Experts of a small language model.
Training: 503M tokens, 3840 steps.
Below are experts of layer 9 (counted from 0) of a mixture-of-experts language model. Rows are named router (the router's row for the expert) and show model dimensions 0-255. Each number is 128 + 32 x the weight over its row's rms, rounded and kept within 0 to 255. Numbers have three digits each.
After each expert's rows: "comes before" lists some tokens at least twice as common just after its tokens as in all text. This comes from a sample of Wikipedia text that the model never trained on. Tokens count by the router's weight.

# expert 22
router:149208158165121135144122113196117156162116112105095154135110165116110182081087163144122103146074120069140096140162096109119145122123131106155119119051093082136113089125097119062116113106117129151081121150146085093126119096089184207161104199093091134120126163090106150178147145148151128077085130148144184154114078174103092120112107097163146121131170142110176126131134142158146134125164169136167124143087100202065058145128129059152173148105106130124110126205126157129181144145077120180140110122159130148104119121126080155157130110124183130114102136131078072070162090101187162119166114104076151122134079093185103200115111079080127120107097173146135164182176106146158145117068169111174125156196121127105122113149130175152144077191120170200148115167119078112110171107141013
comes before: "- ", "==", "The ", "\n\n", "In ", "\n"

# expert 21
router:154144174146169180180135128136166177126108101199165109121194107146190119207121096095108115080090175110090140093151085128147070155108124138142154139135168091164130128113111097135133087118126161123122071172093129165119150145078165118129152151187158108133089086114113087123099144128120135176177081078145147132108109178161136138118187118172152116141174068073102098082092095112089191152092153183088154124145113193201102111149108143162181104054125156089141188079096148049068130157143169140154091117095107114098151163153234114220127144094124076125122100118108124147162130164127094108147121166091153112096129067140119143087133140080153087183156133165120127098154091078180083110115109158116164162121106102089162128119126110155145139089134119055141190129108133127143142141100166
comes before: "of ", "and ", "(", "in ", "for ", "="

# expert 12
router:123139136124102140178185170193098105115156145156114110165139104115081145135098115130089142157051149094084083112113108117167088116076112074122116193124071144103151177134103170137160134194131134122116137195131126144139078129102095185186144129091112059109116201131085082080098059118111066215149160118177154117106112086076130177176070128135136111092117153100096080103166098090138141078102158085108083101175120086098170115204133125094133165087112077118123099127074110052141079091096114108080153172156127100090125157147157108104097109160128129157098117143148118130149092216156102150159144141118074108129089149119101129186135118181103139109146132137109138105167154095140165125101112081116110124091140130134126153159159107131191058086123150142148140165118185132126096143135123
comes before: "the ", "and ", "he ", "which ", "\"", "but "

# expert 5
router:170055112145106170082110103097163126138118160156107122094158197073149085165157125133052127151106090138066159101193116147044127088148169085110135110133127143093138173129099123133133092089162088100090108095148129167091192123101172174129164107134165118142101106098125085112136132141116142101153083139193124094053129163125128106127166128112201148095166108175108110048164176120139144074120121098117103106136143105112136179149167135066159099150163108143131148096149125104184147102112116120152099071128165123142169113146123143105142132113156165132117089144173090184191137086161077164103137096110137119140164145135091115213132088112141153150161151072072125089091076166136063162113127154151134057149150141189116124131155167154069154127187108154137148113140171140095072137121125
comes before: ": ", "(", "\n", "= ", "|", "\""

# expert 11
router:078102120119162091130133144106103164171162148081119149143162159169123101130133129100157134123171180163113069084157132125163065115093156137138108097155151103127080176191149128136110161192114098075123121102097144103111098110161122073126090168095101192168076156194102179101138126146182034194129221131186141117158138182151118116190109158145131188180114103179142133086169151128145145145138064115117128154116059112112103096128215095113123190151157134163141145081176120177155081114158109168134168127124108133116121104143068112176103162167129110090097136185167138126150191050126163169081078126127132139149180170150149078096163174153155144064079077187100109134168080143140105136146112109131177118090074110119167161134128128120129174059096152150147117134154114153147080150083141
comes before: ", ", "\n\n", ". ", "\n", ".", "ation "

# expert 15
router:142115126104102157168157099150179124034139082104122124152183158148136151114123101105130089113043129096064105123195134176173089101118174137086113093071102116153076112143064175070148112092176179139121127196113107154155145141111108136133110129097128176157138067081125141109138149161113174043165104214105140120108118156115104156161152162107174118117163171132112107210138161083102155193132098150121115154123121120165128142148104114139138105142117097134115123111187108142108124142177106138146085156192142131108142159106131146083152132115111185107102143101055188134167126182108093167169066192099126144168116163121142059080151159121131085185119124132126199147097203094116189155058108152104161102118160117156086139104141136105184163126133161147120112163083155123146125161135145
comes before: "| ", "by ", "to ", "|", "in ", "- "

# expert 16
router:171135133156146114098147154168099105144104152076165109139088112157191105153137154118179139132156145172117191182169079149160184144134110135111159147197156103146148092048129072146148160124138138140061161143135127121116159124185068197143143136153075119099136145188128124148187115165119123098128143101162112096157106147183129150116152096129146124121108126100181122160120121101089168030086171171124123169079169115086117048091184156136134134157135089075127147138116088072109125106177143108055120069167058194171127139140106129134171167083107114121103114099141100155124111162146192141147129066157089141128134136185155084135059187115121061137163108086113119086115143109143096094208142082106098172099174118106146162085155126133100075151071159110082103115102144057106135077130130
comes before: "s ", "s", ", ", "er ", "ing ", "er"

# expert 3
router:124090143152074164156137136098063172199107106085123124144134173074110120145135160143194129104083141176115088144085097142065104081150101189178118141140151097137097123163142122107160102143135086072120126086108136150097090139117141094102097129069080148126120078136118164104137093114104152150094165110145081140121101090100146130068083126097196107141106112091175068128066164108102112139120167086141102146119106195063178117094172163171121105100149177110096078099151163191075083087137106074107074166181134141181145141104105086130062109132087123095169120135116162137132079098126146123107159141162129125123146088109135167172120108127157125126135096168104204127138106126089116123065155065130125102136115128167109139100107016158093121154163121109136140106139152179118094130110149
comes before: "the ", "a ", "his ", "their ", "her ", "its "

# expert 8
router:084132092109136151193107103139137139135152102121173155089194088105095165132135095133108134090143130133132087134086101142126084163121104131138108133065090171120193118116097089154159162058182174134151097099112061098094113111147095080106091119211131143125158142115106126094102134134180166140204132139132080133115168125153127125137101146128147070115130122079153149167073072141159110099130056115136170094114145100137063124147107156143072093147131154177199113095159092143105145181156188139134122171106180097163082164039179128093170141124134130129144109071162140131151118161110152135143169139169103151116045145146146086083172155124112074167141097178116086110183154144110183143087143112138178097109103124044057145129130153128093076116152123167084155078095069089131155060137127
comes before: "of ", "in ", "was ", "and ", "to ", "is "

# expert 10
router:147124090146049134117112113127099088092116124078105062112163079113094125059124113169106115135115064155097122150101148159134144113143111078116112154102099103091134134132101169082086098128172128163181130156126173120110081107082133124142122108154121125130143071085179144143147118120110127143154134114150095083129111192123154149086126097128129123091169168124106116179170080117122097106124121151096118140099142084123130221119142187138128092109120162143149138097116143123132145077120091160120079168116138159101141127086102141171140138152110110181144055114088176084089069145104186088134124161197127086161205103094114185087069057120081123138094108148124085074168132174131146152127045128185024121092106184140136147112111102106186140160101213130084140171120079133103110074121132
comes before: ".", "–", ",", ", ", "-", "; "

# expert 9
router:091087138133164156075099100126103143116132103149136157155110086169147141141112090128155102096147116137156137163155152087146056128144117141081076163149153098150096164067106148069113171153073134098156130156103141170114189158162171071086145199095089087143163062109147098109125117148101129107148166169088119159135109096118141118091100116140105132167151129124163131103173106128114138164128121103152108178129087102152166103137064073125111134136117170115125144154065081157100136164122107106139158088094117081127196057098208097066128159160208135116092133144119117109130116092128135105111156133098106158056078128100103150138159121133131134080087106062110138119148123064124085175089138174101124137115119141147120162153155147116133134130141072142136107122050188029097096182160174
comes before: "| ", "|", "(", "0 ", "/ ", "League "

# expert 2
router:160151144121133142138167140152100122083169111116114141097108152142090121108152096079119119151138129149138112133147148138101157167144091097126085160106139123110119144110141131171160180106089137134154158108114124166119100139164134116158114102224140111140118161147145164082127144099088100136087177192158118104137109074136155119166108159098120103167096113182153137153143116141132140063124161133125182098149169191085098072113158152122106177067127145143165073105114076158144114173126107091199214174109081139139056097153133157160147183131134152067136186117113094160116162108123144121185130133123118093147113130125135156071146168111139113137134080148140163176183132152141107120142103101123068118175152076141137134089096179159085194148103089119139113132150131114174088078131107
comes before: " ", "- ", "0 ", "1", "1 ", "— "

# expert 1
router:164107146175136147169120183061152126144146123115117132169129137137175131057104196163154178124152191118132170160113118059146137126072185175181140127164163144177170141108142099167123172129152101121201138126113126111130118154164088118104096136109139103137145170157086092109143198103158083166051123144107109173138104085129141105097145062132081138109125101128143162100061082146155172069149091088138119121091142093098105099121169168108090135180138107126078126135116183167099159145180189118092152163161171089096147141158071140105138129158179218100138068118072104092086136159114115156102161153065124125096191123113157067146125111141153119170133135099151100126101155107085154122145169126101074136163147146132131090180141112128149092112173110144065109162099063125145111197133114
comes before: "0", "1", "3", "5", "2", "6"

# expert 14
router:075158159184178115079178089129129104160108126116100096110184113114152198125159144073098106131119123157135079127126140138116122149194082144148100172110148116052144140103112142139139155126145102157132153219096114130140113110131097120128162102125127158102135106143165111111128161140116148137069081113068102135113151120118140107112104136048136108072103111161127131124145102115104110144106134137101192133134143146135185147114143132129172151140129159119135151178134211115115087075131102096217087115109113135145141105160156119156115128096176124193088159124149089105123156140135155113175094068134083101139094146090147081120187089153083114126143164138131157140047149211155169136159124120182132093128064138152110125089093111077144106071194111093118183161119141131132100116159079
comes before: "\n", ", ", ". ", "o ", "'", "a"